Below are experts of layer 5 (counted from 0) of a mixture-of-experts language model. Rows are named router (the router's row for the expert), gate (a neuron's input weights, with its number), up (a neuron's input weights, with its number), down (a neuron's output weights, with its number) and show model dimensions 336-383. Each number is 128 + 32 x the weight over its row's rms, rounded and kept within 0 to 255.
After each expert's rows: "gets" lists some tokens that make up at least twice as much of what it gets as of all text. This comes from a sample of Wikipedia text that the model never trained on. Tokens count by the router's weight.

# expert 45
router [151 155 120 118 153 152 136 158 145 179  76 107 101 155 142  61 160  83 144 187 140 160 144  99 159 168 145 114  98 161  80  95 120 174 110 161 132 101 163 124 103 164 135 104 110 184 174 111]
gate0 [128 158 104 130 126  65 176  99 132  69 187 154 182  69 132 131 199 108 116 161 139 125 120 190 107  76 104 121 139 136 121 129 138 149  80  90 137 143 103 111 133 177 147 129 118 104 222 115]
up0 [ 86 188 160 170  89 112  92 114 110 114 131  96 141 134 103 100 134  88 136 100  92 111  91 123 128 126 150 130 138 126 161 144 138 199  96 181 122 172 148 112 164 150 115 160 145 161 133 127]
down0 [105 117 110 154 141  82 128  92 142 179 196 154 134 145 151 146 110 125  71  89 167 128 109  88 117  87  91 120 156 121 156 140 134 163 152 126 159  95 105 164 136 118  86 147 178  65 116 138]
gets: "|", " in", " of", " at", " for", " on"

# expert 20
router [135 207 127 100  98 170 114 156 173 181 123  84 138  99  81  98 191  83 154 151 145 111 177 131 150 160 117 138  80 145 143 106 142 138 187 161 116 122  98  87  77 153 141 121 158 161 109 150]
gate0 [187 147 116  66  93  81 104 162 173 137 178 122 157  78 120 151 157 148 146 127 138 112 123 179  97 145 135 166 144  71 161  87 179 117 112 137 125 142 137  87  75 133 143 112 197 137  60 182]
up0 [151 110  74 157 144 158 128 152  81 161 158 100 119 185 163 131  97  80 129 176 155 139 106  82 124  93 160 212  86 140  93  53 117 158  91 107 126 131 123  85 130 137  87 113 145 111 190  98]
down0 [159 127 165  36 111 142 209 131 128  92 130  83  98 131 128 127  75  66 140 140 126 133 193 123 127 140 146 149 166 143 103 112 169 124 101  78 144 143 208 148 168 121 119 103 122 145 188 173]
gets: "1", "2", "9", "3", "8", "7"

# expert 6
router [204 198 130 109 188 155 100 148 128 193 117 143  91 131  80  93 153  91 161 148 137 167 121 146 189 126  95 148  70 153 153  66 137 137 123 204  88 110  61 108 136 127 181 137  71  94 128 142]
gate0 [ 84 168 122 114 114 126 150 176 183 133 139 116  90 127 142 131 190  99 143  99 104 185 205  57 132 138 167 126 157 142 134 104 126 148 122 128  86 123 118 104 134 120 133 109 154 148 119  85]
up0 [159 119  90 104 140 116 133  75 108 119 141 133 169 176 146 107 147 107  72 139  81 178  98 118 134  91  89 177 124 118  91 171 188  96 106  90 110 136 146 185 175 142  89 153 177 146 126  97]
down0 [177 151  71 136 159 115 164 121 151 128 111 159 140 121 142  88 208 148 157 114 132 109 125 164 167 168 100 133 201 162 107 126 164 142  98 134 153  91 167 113 131 138 143 121  90 146  82 137]
gets: " ", "==", "–", "===", " -", "The"

# expert 11
router [144 187 111 143 168 128  93 131 174 161 110 119 103 133  72 131 166 111 168 150 169 161 128 151 175 110 139  97  89 114 151 147 164 122 112 167  74 152 108 132 124  87 140 110 137 196 138 167]
gate0 [144 101  84  83 195 166 106 167 143 164  99 135 134 146  98 125  89 153 197 179 183 133 114  97 178 118 112 133  94 128  69 155 141 155 153 141 137  65 167 124 136 115 148 112 101 171 150  86]
up0 [151 126 120  28 176 114 119 132 122 144 105  96 125  99  82 183 122 131 104 106 144 163  80  99  91 194  99 130 140 180 134 118 144 138 196 108 170 138  86 127 162 149 184 112 143 161 150 171]
down0 [ 95  83 121   9 151 108 128 140 144 157 104 181 112 157 125 194 144  89 125 120 137 154 123 102 147 119 140 143 122 129 101 162  96  99 182  92 150 121 131 122 136 145 148 166 183 134 196  52]
gets: "\n", " |", " the", ")", " –", ":"

# expert 5
router [189 144 150 139 100 127 138 102 147 179 160 132 114 175 126 115 203 127 124 142 119 133 137 113 195 172 117 113 125 106 101  66 169 180 140 141  94 128 136  88 160  78 146 106  80 162  89 183]
gate3 [ 58  98 159  92  81 118 156 106 145 141 125  38 113  95 174 105 184 136 172 124 151 124  93  87 151 157 107 131 115  64  68 102 149  86 133 183 164 126  79  88 168 135  83 123 150 174 106 154]
up3 [181 151 115  82 120 102 123 111  86  85 196 121 152 138 162  99 158 179 121 154 147 144 165 200 180 113 121 130 153 135  59 102 111  98 128  60 213 104 138 143 131 134 141 114 161  59  66 123]
down3 [101 107 115  69  90 141 130  75 157 160 165  68  74 134 146 155  88 141 138  84  34 144 142  85 152 118 147 114 151 128 154 165 130 212 164 154 115 144  97 169 101 173 190  99 159 138 174 132]
gets: " the", " The", "The", "s", " new", " his"

# expert 41
router [151 159  62  90 153 125 120 152 152 135 128 115 136 139 137 137 189 149 176 183 156 146 142 130 163 184 141 126 109 146 160 125 175 132 162 133 110 141 113 190  70 140 140 158 146 150  73 139]
gate3 [156 110 135 127  87 124 123 107 134  88 109 165 127 139 144 152 144 150 192  93 147  90  64 135  75 131 106  88 162  87 102 124  73 133  78  99 107 160 134 115  93 131 151 163 171 103  71 131]
up3 [113  81 121 119 128  73 183 170  51 151  89 123 146 152 149 187 108  95 216  85 129 138 137  96  96 101 175 160 122 169 145 121 145 123 169 156 151 161 117 152 173 115  77 108  86 170 115 113]
down3 [106 113 115 131 112 187  83  92  81 109 125 114  97 143  93 184 132 153 129  94 136  91 154  95 107 160 114 116 132 151 167 144  85  65 177 126 136 135 139 127 164 128 123 156 156 147  96  98]
gets: "0", " /", " km", "/", "6", " m"

# expert 50
router [140 107 135 108 104 161  76 130 148 176 135 133  96 119 115 125 181  64 130 159 179 115 184 140 118 117 140 124 105 142 121  76 154 134 162 174  55 145 107 162 148 108 132  53 155 145 166 108]
gate0 [ 97 139 203  81  81 142 200 120 135  83 179 159 181 118 127 127 151  87  98 162 115 153 137 132 173 126 165 149 154 138 110 144 148 122  75 188 122 115  97 142 165 123  58 142  94 183 123  80]
up0 [133 151 103 118 139 185 174  85 117 118 153 137 110  90 143 182 152 128 122 101 155 100 100 177 160 151  91 160 119 110 193 185 159 131 188 110 158  89 129 140  69 203 147 124  44 151 144 116]
down0 [133 111 109  66  74 158 136 161 156 144  79  48 121 126 172 117 161 118 122 127 139 108 131 145 122  78 136 159  80  94 125 154 143 151 178 139  98 100  90 156 181 134 135 114 131  76 147 126]
gets: "0", "2", " a", " an", " he", " major"

# expert 22
router [148 195 159 137 181 174 111 116 176 218 153 156 101 122  89 129 168  65 116 141 160 121 152 138 156 137 146  98  69 134 120 138 164 110 116 170  67 127 115 121 153 124  93 100  84 121 156 164]
gate0 [114 142 125  60 155 121 154  97 130 120 104 130 144 137 155 172 139  87 168  81  85  93 180 149 121 181 141 127 113 206 100  96 113 125  80 113 142 155 134 117 163 101 128 118 112 134 158 172]
up0 [128 107 123 113 145 176 120 115 127  91 181 150 166 173  83  77  92 102 111 150  99  93 133 134 107 110 112 123 123 128 132 179 127 122 212 107 133 117 128 121 102 196 150 150 101 112 119 120]
down0 [130 118 179  99  89 133 120 110  94 174  90 127  83 170 191 108 112  58 184 115 133 119 141 134 154  99 159 141  95 164 171 134  39  83 187 104 156 199 146  83 113 138 117 127 156 133 119 123]
gets: "1", "9", " and", "th", "8", "6"

# expert 55
router [179 149 120  97 127 177  93 159 196 136 106 136 132 152 122 128 127  75 150 203 136 162 136 124 180 104 105 147 100 131  82 116 170 119 138 143  91  85 149 173 106 135 187 113 141 135 123  91]
gate0 [134 156 156  89 152  71 123 135 121 123 153 177 186  95 109 170 138 164 153 117 151  93 130 134  94  82 114 101 194 116 149 165 134 142 116 150 130 109  78 137  85 145 132 142  78 137 104 127]
up0 [148 116 194 117 139 134  98 114 198 112 137 141 148 105 156 141  86 142 139 179 216  57  73 130 117 108 121 141 103  81  94 170  73 117 105 154 135 105 128  79 155  89  88 151  71 124 171  81]
down0 [149 130  59 172 128 123 174 190 122 128 127 197 162 157 163 100 121  73  87 161 130 123 134 128 146 104 125 167  96 131 130 154 179 117 162  69 194  76 169 143 143 172 203  91 148  88 119 123]
gets: ",", " in", ":", " by", " such", " about"

# expert 7
router [147 170 110 154 123 193  73  88 128 119 112 123 108 149  71  76 181  87 142 174 133 190 169 154 143 150 173  93  73 124 100  66 136 113 145 153  71 112  74 115 110 159 104 110 101 160 176 147]
gate0 [126 127 108  93  95 107 116 159 146 108 132 114  92 139  86 117 139 126 117 137  96 147 121 133 119 114 105 107 112 138  95  69 111  94  66 124  95 109  99 138 121 177 154  97 111 157 154 108]
up0 [136 146 183 146 145 104 191 110  94  75 121 117 159 115 123 149 134 183  71 140  71 106  98 100 173 108 109 153  68 162 124 110 113  72 138  50 135 153 138 132 126 154 123  93  89 123 158 107]
down0 [112 134 109 166 110  99 119  50  31 115 139 130 153  96 169 177 152 135 126 135  92 180 143 110 157 142 106  83  76 140 161 116  80  99 152 188  63 139  88 103 145 148 124  97 131 124 162 116]
gets: "7", "3", "6", "2", "5", "4"

# expert 62
router [156 181 154 142 136 172  94 115 156 143 104 157 118 119  85  88 135 115 131 164 107 146 163 139 142 109 155 139 111 159 117  70 216 164 136 164 119 155 147 134 138  77 147 160 114 155 119 110]
gate0 [130 151 114 128 141 102 145 113 134 151 126 106 151 116 126 158 199 183 122  75 152 150  56  85 150  94 106 148 151 140 132 123 119 165 138  91  98 169  67 206  82  79 113 156 140 100  75 137]
up0 [ 84 162 157 148 121 151  87 189 143 150  92 118 141 145 122 163 128 144 125  60 109 137  87 124 141 133 123 169 126 153 148 167 154 142 147 179 146 101 146 142 135 118 102 130 137 136  86 162]
down0 [128 227 107 165 106 130 158 152 115 118 134 135 126 140 160  55  32  77 184 140 155 138 114 113  70 168  91 123  75  37 140 130 127 146 174 139 108 121  75  64 123 145 160 129 158  97 100 162]
gets: ",", "0", " his", " he", "\",", "),"

# expert 4
router [132 121  66 144 186 176  68 132 118 173 151  94 129 107 160 154 165 142 148 146 170 146 164 155 136 195 145 110  90 127 141  90 124 167 118 154  98 114  80 173 154 146 158 116 170 131 110 160]
gate0 [150 188 165 100 138 133  88 125 167 143 148  92 137  76 114 190  85 111 136 109 146 149 154 155 139 124 109 156  89 188 129 137 110 130 160 167  97 132  90 113 102 164  68  77 120 104 139 178]
up0 [180 101 113  71 101 175 120 119 111 121  96 168 135 149 148 141 133  83 121 109 151 146 124 136 135 126  94  93 140 169  71 110 214 105 159 109 125 189 134 137 125 119 167 140 156 170 116 135]
down0 [149 187 107 147 173 106  90 136 127 130 131 119 168 157 144 141 107 153 101  96 159  96 170 117 133 152 141 140  62 143 134 122  97 101  85  95 108 141 151 145  99 109 210 110 108  79 157 112]
gets: " ", " the", "–", "es", "os", "as"

# expert 12
router [151 137  81 147 154 153 113 179 127 113 149 116 143  90 140  70 132 106 136 109 116  97 120 112 200 149 119 152 120 186 145 157 171 195 149 140  80 143  83 135 140 115 100 171  96 172 111 180]
gate0 [145 118  96 132 139 153 113 143 140 122 185 149 139 161 156  92 133  74 133 135  99 135 104 133 110 156 108 171 157 166 161 188 135 158 149 121 145  83 133 124 122 151 155 160 147 195  73 124]
up0 [ 64 128 119 121 119  87 110 132 110 188 112 158 159 144 154 181 110 139 136 135 102 104 144 122 103  96 116  97 104 106 115 166  74 125  93 153 105 102 142 196 190 100 115 151 147 152 157  97]
down0 [115  92 127 134 109  94 159  93 177 126  92 183 142  99 123 157 140 138 104 111 122 120  68 109 134 158  89 207  69 142 126 101  93 122 154 132 209 117 109 128 121  54 134  97 154  88 155 173]
gets: ")", ":", " |", "\n", ";", " the"

# expert 58
router [116 166 140 120 147 168  70 165 142  94 152  82 153 138 102  78 188 120 102 134 117 164 183 122 169 170 101 109  91 139 141 129 187 101 157 174  38  70 139 114  77 127 157 151 132 152 102  92]
gate0 [164 135 143 108 121 125  73 196  79 220 133 157 180 142 130  99 193  91 149 127 125 122 183 101 142 112 124 146 130 140 149 155 114 120 115 150  69 109 141 161 146  96  61 159  96  73 148 132]
up0 [121 103 138 153  81 134  56 145 134  89 181  80 163 138 105 135 139 103 112 135 106 113 117 140 193  95 146 129 104 174 126 163 156 135 113 128  31 106 185 161 162 131 138 121 167 173 129 147]
down0 [126  92 125 177 136 127 106 135 133 111 103 164  88 189 111 118 165 106  83 159 138 127  86 145 161 142  32  80 174 169 195 128  73 169 145 129 122 110 145 182 115 156 138 127  49 164 141 117]
gets: "4", "3", "5", "8", "6", "9"

# expert 33
router [186 209 100  92 139 175 106 148 179 173 105 150 154 120  72 109 180  95 103 149 183 109 182 156 143 151 128 153  94 192 134 111 122 142 128 186 118 139 120 114 165  91 138  81  78 176 123 147]
gate0 [160 156 137  65 131 143 130 127 115 124 129  91 159 129 128  95 170  63 182  57 128 154 129 135 137 144 175 123 124 140 118  92 146 148 135 195 155 135 145  97 137 136  85 140  60 118 139 161]
up0 [136 143  97 168 143 119 175 153 120 122 161 142  72 165 134 117 134 122  84 114  91 127 136 105 105  78 129  74  88 115 137  85 136 142 125 110 154 155 134 108 124 144 120 120 134 109 101 128]
down0 [161 163 151 167 141 151 183 160 168 193 128 167 188  76  54  83 105 123  78 125 138 148 120 146 120 164  97 120 183 215 178 123 157 162 107  99  89 145  66 141 187 147 109 124 201 132 170 177]
gets: " to", " was", " would", " has", " had", " in"

# expert 17
router [134 165  75 170 138 123 102 100 146 159 103 110 105 169  76 139 108  71 123 123 118 124 146  99 120 151 137 161 145 176 105 137 183 166 125 127  62 127 163 150 150 122 149 116 148 136 124 118]
gate0 [163 129  91 145 150 134 134 104 154 134  98 153 161 100 119 117 118  84  71 105 125 186  87 103  88  70 169 162 128 127 129  90 100 113 113 159 187 147  77  68  52 134  84 102  90 133 118 203]
up0 [ 92 145 125 171 165 156 122 158  72 159 173 104 148 157 131 162 146 107 157  53 124 151 182 110  88 115  78  99 124 129 116 108 131 138 122 138 145  83  95 131 111  87 165 105 142 178 149 110]
down0 [ 76 119 134 160 121 160  98 158  36 120 133 173 116 122  94 112 125  93 136 171 141 105 152 138 160 153 105  88  75 116  61 148 116 152 148 105 134  91 216 111 140 124 105 161 146 107  23 172]
gets: " (", "2", "9", " other", " United", " New"

# expert 47
router [164 168 130 165 170 172 101 119 192 132 124 105  95 164  96  84 148  78 158 182 122 133  91  81 166 169 136 128 126 124 103  76 142 174 137 139 102 129  95 131  86 139 117 134  95 127 110 159]
gate0 [147 104 124 116 156 127 143  18 174 132 135 116 161 119 146 182 139 131 182 171 191 136 139 107 134 130 119 160 149 142 138 136 129 200 136 117 102 146 135 140  82 118 140 116 132 138 101 163]
up0 [108 116 150 105 122 112  79  70 117  69 124 110 157 105 164 137  77 140 153 136 128 121 164 157 135 160 131  88 120 122  82 128 141  97 122 163 141 121  99 137 179 126 153  98 138 122 109 105]
down0 [161 104 138  78  74 114 161 160 106 154  97 127 130 123 191  95 138 134 116 183 119 127 175 147  88 138 128 111 165 162 117 110 120 108 143 169 120 179 131  72  99  97 115 137 115 126 190 162]
gets: " |", "|", " March", " l", " November", " part"

# expert 46
router [145 204 121 148 126 174  66 174 177 153 141 155  73 158 133 168 163 127 134 150 171 151 134 127 125 146 133 163 114 190  90 145 146 141 159 143  86  93 130  79 140 102 128  67 108 140 136 117]
gate0 [116 147 118 119 100 151 148  91 153  82 139 124 124  85  78 184 181 129 144 151 123 121 128 133 106 181 168  89  83 189 145 115  79 106  41 160 160 139 138 126  63 129 107 221 129 113 161 147]
up0 [176 113 126 109 155 170  92 139 120 128 108 135 149 106 150  95 174 126 115 122 101 101 100 101 118 140 170 166 138 122 143 194 140  78 173 136 134 125 152 160 145 145 187  94 105 138 123 122]
down0 [170 161 102  89 114 135 140 140 126 178  42 111  65 104  95 128 100  86  64 168 153  77 124  72  87 125 145 112 142 138 161 182 133 171 192  57 108 125 100 110 108 147 154 145 136  95 123 161]
gets: " |", "|", " was", " in", ";", " born"

# expert 10
router [170 208 155 131 181 159 111  99 116 128 101  97 109 122 101  71 170 106 161 164 127 147 171  97 171 131 135  88 134 182 174  77 179 124 110 182  67 129 138 108 122  84  84 166 128 148 105 158]
gate0 [136 182 135 177 172 125 138 127 174 184 145 118 126 137 102 105  86  97 132 140 176  87 191 119 128 154 171 126 151 133  71 122 144 106 138  95 168 149 163 159 166 185 123 187  95 120 180 168]
up0 [ 66 117 170 170 193 149  88 143  86 139 113  68 123 182 145 136  91  98 151 107  46  89 113 136 130 182 119 131  68 152 115  91 164 174 157 113 147 180 110 158 111 131 184 121 155  92  80 141]
down0 [178 120 133 115 129 130 173  91 109 132 138 146 110 115 150 165 129  81 159  93  90 129 149  76  81 101 135 103 130  70 133 141 140 153 199 131  73 120 159  85 120 120 154 114 162 183 169  98]
gets: "2", "6", "5", "3", "7", "4"

# expert 44
router [144 179  91 142 165 114 109 163 157 125 159 136 133 209  68  91 187  54 169 162 138  92 117 139 142 160  71  92  98 192 120 123 163 182 141 130  66 112 114 100  85  96 147  87 121 170  89 112]
gate0 [143 150 109 149 110 121  87  91 108 158 145 135  84  89  93 105 200 143 106 100 156 203 158 131 109 124 165 145 142 130 197 144  75 118 119 115  97 141 154 132 152 135 135 173 126 166 176  96]
up0 [120 119 120 134 121 153 113 105 143  95 177 179 168 113 106 122 133 113 168 194 127  40 141 152 126  76 142 139 183 175 120 103 152 158  82 110 160 138  98 169 114 132 168 153 135 102 138  62]
down0 [ 85  73  83  40 124 142  82  73 118 125 141 125 172 178 138 121 106 105 118 128 160 112 143 133  99  92 173 163 107  91 147 140 123  82 148 108 139 153 104  96 139 127 154 107 132 135 173 121]
gets: " U", "-", "–", "|", " S", " R"

# expert 37
router [169  98 126 105 141 156  99 149 154 109 125 126 151 107  76  91 156 112 163 197 153 130 166 150 121 151 164 157 117 160  69 115 172 143 142 150  71  95 154 124 117 148 182 150 117 166 172 173]
gate3 [102 132  49 154 115 106  94 112 107 147 113 149 158 116  89  59 141  65 165 170 173  89 123 101 131 191 150 148  83  89 141 115 154 178  99 118 107 150 151 141 118 167 168 159 131 127 157 198]
up3 [113 122 101  99 159 155 154 114  85 141  87 159  90 140 113 160  89 144 137  91 178  84  98 125  89 194 165 125 163 121 140 139 173 183 130  87 182 193 130  85 146 109 177  84 127 165 102  79]
down3 [117 146 197 120 116  58 119  76 127 140 109 101 123 138 148 100 136 230 164 127 120 111 164 144  90 145 134 153  90 121 143  76 150  85 158 122 157 130 162 106 117 133  87 124 205 132 121 108]
gets: " |", "0", ";", "}", " Championship", " m"

# expert 51
router [190 144  95 134 137 191 105 159 134 190 147  84 121 146  75 146 170 114 176 128 130 149 114 150 167 179 144 191  83 143 132 136 149 134 150 164 126  97 124 108  62 117 137 101 105 111  90 127]
gate0 [147 113 164  94  90 115 141 131  93  91  87 102 173  81 117 196  80 156 124  86 151 123 112 143 155 151 164 178  96 153 150 134 116 131 128 142 100 117 141 172 107 125 139 105 153 129  58 215]
up0 [119 100  74 100 144 141  45 114 207 131 120 104 111  80 131 153  81 131 130 184  98  84 108 167 104  96 107  92 121 145 111  80 110 143 132 105 144 149 216 112 131  91 159 117 118 150 161 166]
down0 [ 52 154 103 128 121 155  95 125 114 139 109 116 127  87 120 135  86 137 124 130  56  60  74 123 140 160 148  80 207 157 156 128 158 138  50 125  80 133 141 170 158 134 152 118 107 129 120 178]
gets: "-", " a", " is", " an", " by", " Genus"

# expert 8
router [120 133 100 153 202 143 119 145 185 155 138 112 109 136  81 151 138 133 175 177 200  87 155 167 103 127 140 149 118 184 142  89 159 125 181 195 135  94  69 122 129 128 150  93  91 126 139 166]
gate3 [195 165 156 161 124 143 121 114  83 154 153 113  93 100 148 130 200 148  74 139 165 170 134 108 131 172 110 107 146 121 157 155 141 117 119 137 121  87  60 106 147 164 123 128 130 161 130 167]
up3 [190 123  70 106 114 152  83 131 149 144 113 142 102  93 125 135 129 129 117 158 145 116  85 110 134  65 152 118 131 137 132 161 118 151 101 202 110 114 125 181 113 169 131 166 113 154 149 158]
down3 [ 90  78 116  95 147 117 124 111 135 119 191 114  77  69 131 139 165 149 113 169 126  99 196 139 143  72 163 150 136 171 215 119 115 132 121 119 153 120 162 128  91 179  70  90 165 103  95 135]
gets: " the", " The", "The", "s", " its", " National"

# expert 9
router [198 186  90 150 156 121 141 106 180 135 125 117 115 124 114 150 153 107 109 163 112 127 144 148 109  95 109 123  98  93 138  83 158 151  86 156  80 125  67 196 121 140 127  77 162 120  96 181]
gate0 [166 164 123 133 137 141  96 127 136 152 149 113 178  72 117 121 155 120 112 143 124  87 191 160  89  96 122  93 193 178 142 109 109  69 110 172 140 126 143 131 131 146 104  71 178 125 127  86]
up0 [146 115  94 104  65  98 103  73 135 138  75 129 111 112 171  60 120 144 118 139 143  96  73 162 142 111 131 179 129 133 108 120 146  90 154 132 118 126 149 111 128  97 140  68 127 124 140 106]
down0 [101 116 179  30 106 141  71  88  75 186 121 124 130 140  92 110  73 118 195 174  90 143  90  90 157 129 154 142 175 158  92 167 119 140 178 115  84 126 175 136 132 172 140 110 161 157  83 117]
gets: " ", " the", " he", " they", " she", " one"

# expert 30
router [158 167 144  89 156 177  82 127 185 119  76 148  96 147 137 113 149  92 183 208 191 165 160 169 188 112 158 116 151 149 144 142 174 130 132 106 111 106  98 168 117 139 134 146 144 118 129 166]
gate0 [118 223  82 138 150 108 127 180 164 182 112 121 117 143 113 121  72 142 160 127 132 103 139  70 112 198 138 174 116 135 129 133 110  90 130 110 107 144 161 169 159  83 106 180 188 104 139 180]
up0 [126 137 165 130 119 121 110 136 128 174 147 195 105 134  68 133 112 104 173 119 164 115 108 156 112 108  92 103 104 122 190 212 127 123 162  67 145 130 141 130 181 119 146 131 137 130 173 117]
down0 [129 141  98 106 106 114 179  79 128 165 124 114 155 164 178 135 147 155 169 192 131 124 172 100 137 193 137 160  78 133  85 121 118 100 153  88 176 139 110  82 133 110 107 175 124  91 194 159]
gets: " |", "%", " and", " were", " was", "5"

# expert 27
router [137 164  84 101 136 116 151 130 176 207 105 113 160 150 126  77 173 103 139 125 148  90 117 150 165 172 133 105  89 153 100 132 185 151 145 117  55  90  92 143 128  71 162  78  90 113  88 155]
gate3 [121 146 211 159 134 143 147 181  63  99 123 112 106 148 116 132 161 161 136 187 176 112 109 142 136 147 110 133 109 129  91 120 163 125 145 113 154 168 164  61  94  84 196 127 124  93 101 103]
up3 [152 131 144 131  81 138 146  93 141 128 140 114 142 120 227 131 119 105 130 131  96 100 174 124 156 157  72 144 119  87 109 127 122 125 174 100 127 126  95  86 123  86 143 142 227  67 135 112]
down3 [198  85 112  82  97 140 125 117 190 146 110 134 128  96  66 130 130 113 103 117 119 118 105  82 157  47 124 151 162 109 113 137 169 131 126  59 113 128 145 150 126  95 115 128 129 117 154  81]
gets: " (", "(", " [", " (−", " (\"", " '"

# expert 23
router [162 204 137 140 124 172  66 122 181 132 138 111  97 173  65  93 151  78 124 150 129 166 135 132 179 157 155 116  75 179 105  90 220 130 195 182 112 140 120 151 100  74 130 150  62 158 118 159]
gate0 [112 116  63 193 140 158 118 132 165 159 157 102 141 161 174 168 121 151 184 170  61 137 119 129 139 155  70 137  69 116 107 141 121  80 152 140 162 136 122 156  89  96 118 110 100 203  90 141]
up0 [156 147 170 134 107 153 135 125 160 118 134 119 139  37 100 101  84 109 117  90 130 115 106 100  79  94 154 139 131 155 113  86 130 117 129 115 156 153 123 141 129 139  95 122 151  95 137 160]
down0 [158 126 214 143 127 166  90 161 158 172 132 160 134 123 109 159 139  69 150 107  83 147 141 132 127  95 200 216 167 110 158 112  77 187 140 104 118 138 112 188 161 149 132  93 100 131 169 117]
gets: "1", "'", "2", "',", " were", " ="

# expert 15
router [118 131 108 121 136 168  69 123 143 169 117 125 153 135  94 118 195  66 189 170 122  97 156 139 131 168 149 127 117 159  89 146 189 126 101 144  76 134 111 152 141 143 147  86  99 197 102 168]
gate0 [133  99 133 100 184 137 146 102 120 111 111 179 169 142 138  88  83 152 133 124 141 106 122 112 121  66 127 130 183 149 109 154 153 140 106 134  91 154 145 148 177 131 119 138 103 110  78 101]
up0 [145  97 154 112 108 147  90 128 127 132  80  98 105 167  82 174  96 129 157 145 129 104 117 133 121 171 149 104  66 104  91 182 132 167 173 116 168 116 160 143 116 105 189 188 105 170 161 123]
down0 [ 81 139 176 110 118  75 129 162 117 168 117  99  98 123 135 121 101 126 125 104  60 131 134 175 173 175 193  45 137 141  91 163 175 101 128 130 126 203 135 111 112 124 120 112  75 131 149 165]
gets: "\n", " re", "′"

# expert 2
router [123 181  90 157 123 178  90 178 131 190 120 149 117 119 135  81 132 138 157 174 222  95 185 138 143 136 128 135 129 122  80 120 186 138 178 181  92  81 125  89 158 137 140  85 113 124 147 170]
gate3 [ 74 159  85 162 135 107 117 153  66 104 138 120  91 108 126 209 114 145 108 148 142 165 127 155 125 138 161 116  90 123 121 143 117 132  86 165 135 152 144 146 100  81 179 185 160  83  27 173]
up3 [172  94  70 112  91 104 103 179  76 131  90 144  98 160 139 123 121 116 189  92 115 157  82  97  98  39  61 105 127 195 158 158 103 130 107  78 143 121  95 142 151 141 124  93  90  85 194 159]
down3 [105 172 160 186 102  45 119 202 142 140 100 133 115 136 101 151 148 126 172 185 171  62 113 163 126 136  82 160 147 136 170 117 180 137 150 204 144 133 101 120 121 147 148  96 133 144 161  97]
gets: " the", "\n", " The", "The", " –", "s"

# expert 14
router [192 135  98 138 119 151  57 157 169 170 139 166 127 213 148 148 147  85 173 199 150  65 107 114 110 107 113 101 131 120 111 124 100 135 193 152 108 164 123  77 152  90 169  93 140 123  79 147]
gate0 [143 115  59 179 113 124 133  91 132  92  98 162 114 112  99 163 106 127 154 128 161  86 124 149 172 197 121 107 186  64  91  99 112 209 123  76 136 108 132  91  44  80 141 117 195 109 106 121]
up0 [ 79 190  91 135  87 139 108  63 109 125  90 122 196 116 165 142 103 167 119 104 100 163 119 164 127 164 112 171 145 105 146 113 144  81 132 114 173 117 117 110  57 153 118 103 192 126 127 109]
down0 [147 138 100 152  58 121  79 116 119  99 114 164 141 178  89 159 102 136 115 163  98 158  89 136 156 170 144 118 159  54 148 115 151 206 135 163 137  75  95 143 192 132 109  96 134 126 107  99]
gets: "\n", "5", " World", "3", "4", "8"

# expert 43
router [125 146  97 137 141 122 127 157 184 132 153 166  98 127 126  80 183 114 139 165 140  99 174 142 185 165 118 161  99 152 108  92 213 163 134 176  42 153  97 126 107 108 126  75 142 157 144 160]
gate0 [123 131 166 145 108 156 153 102 124 115 158  88 160 125 117 128 150  79 146 148 144 169  51 114 106 151  48 135 158 123 127 156 147 132 176 190 135  85 161 126 150  95 159 163 150 146  99  78]
up0 [124 129 157 121 113 124 140 113 133 134 166 189 147 195  98 111 148 106 132 115 157 134 115 137 135  44 144 107 196 157  97 106 164 126 124 157 142 111  92 148 124 135  87 175 145  96 126  59]
down0 [ 79 104 101 116 115  96 154 169 110  77 135 134  63 133 153 110  72 163 139  61 163 114 110  66  78 115 114  83 137  91 153 135  84 139 129 122 116  92 181 153  93 136 157 147 153 123 139 145]
gets: " |", ";", " at", " that", " in", ":"

# expert 39
router [118 199 116 122 145 157 142 141 132 163 111  69 126 113 106 148 130 135 127 162 181 162 178 109 119 172 102 157 102 146 124 137 150 177 159 133  86 118  83 164 122  98  90 145  93 130 164 162]
gate0 [162 118 177  99 135 217  58 121 135 178  88 148 108 125 102 163 172 141 138 213 178 115 120 169 130 121 138 146  87 115 127 112 165 142 160  99 156 129 129  90 137  97 140 223 176  78 140  92]
up0 [155 155 127 145 121 177 145 128 111 168  64  61  84  84 119  91 183 127 140 144 143 107 121  79 148 135 104  97 173  89 182 133 123  98 109 103 116 144 182 126 166  75 147 104 110 163 125 111]
down0 [113 124 128 120  69 157 135 107 127  79  99 123 161 182 154 133 142 112 100  94 161  63 153 171  82 123 217  57 136 154 109 168 188  87 107  80 159 130 134 204 193 149 138 192 113 166 123  91]
gets: "-", "–", "===", "==", "/", " had"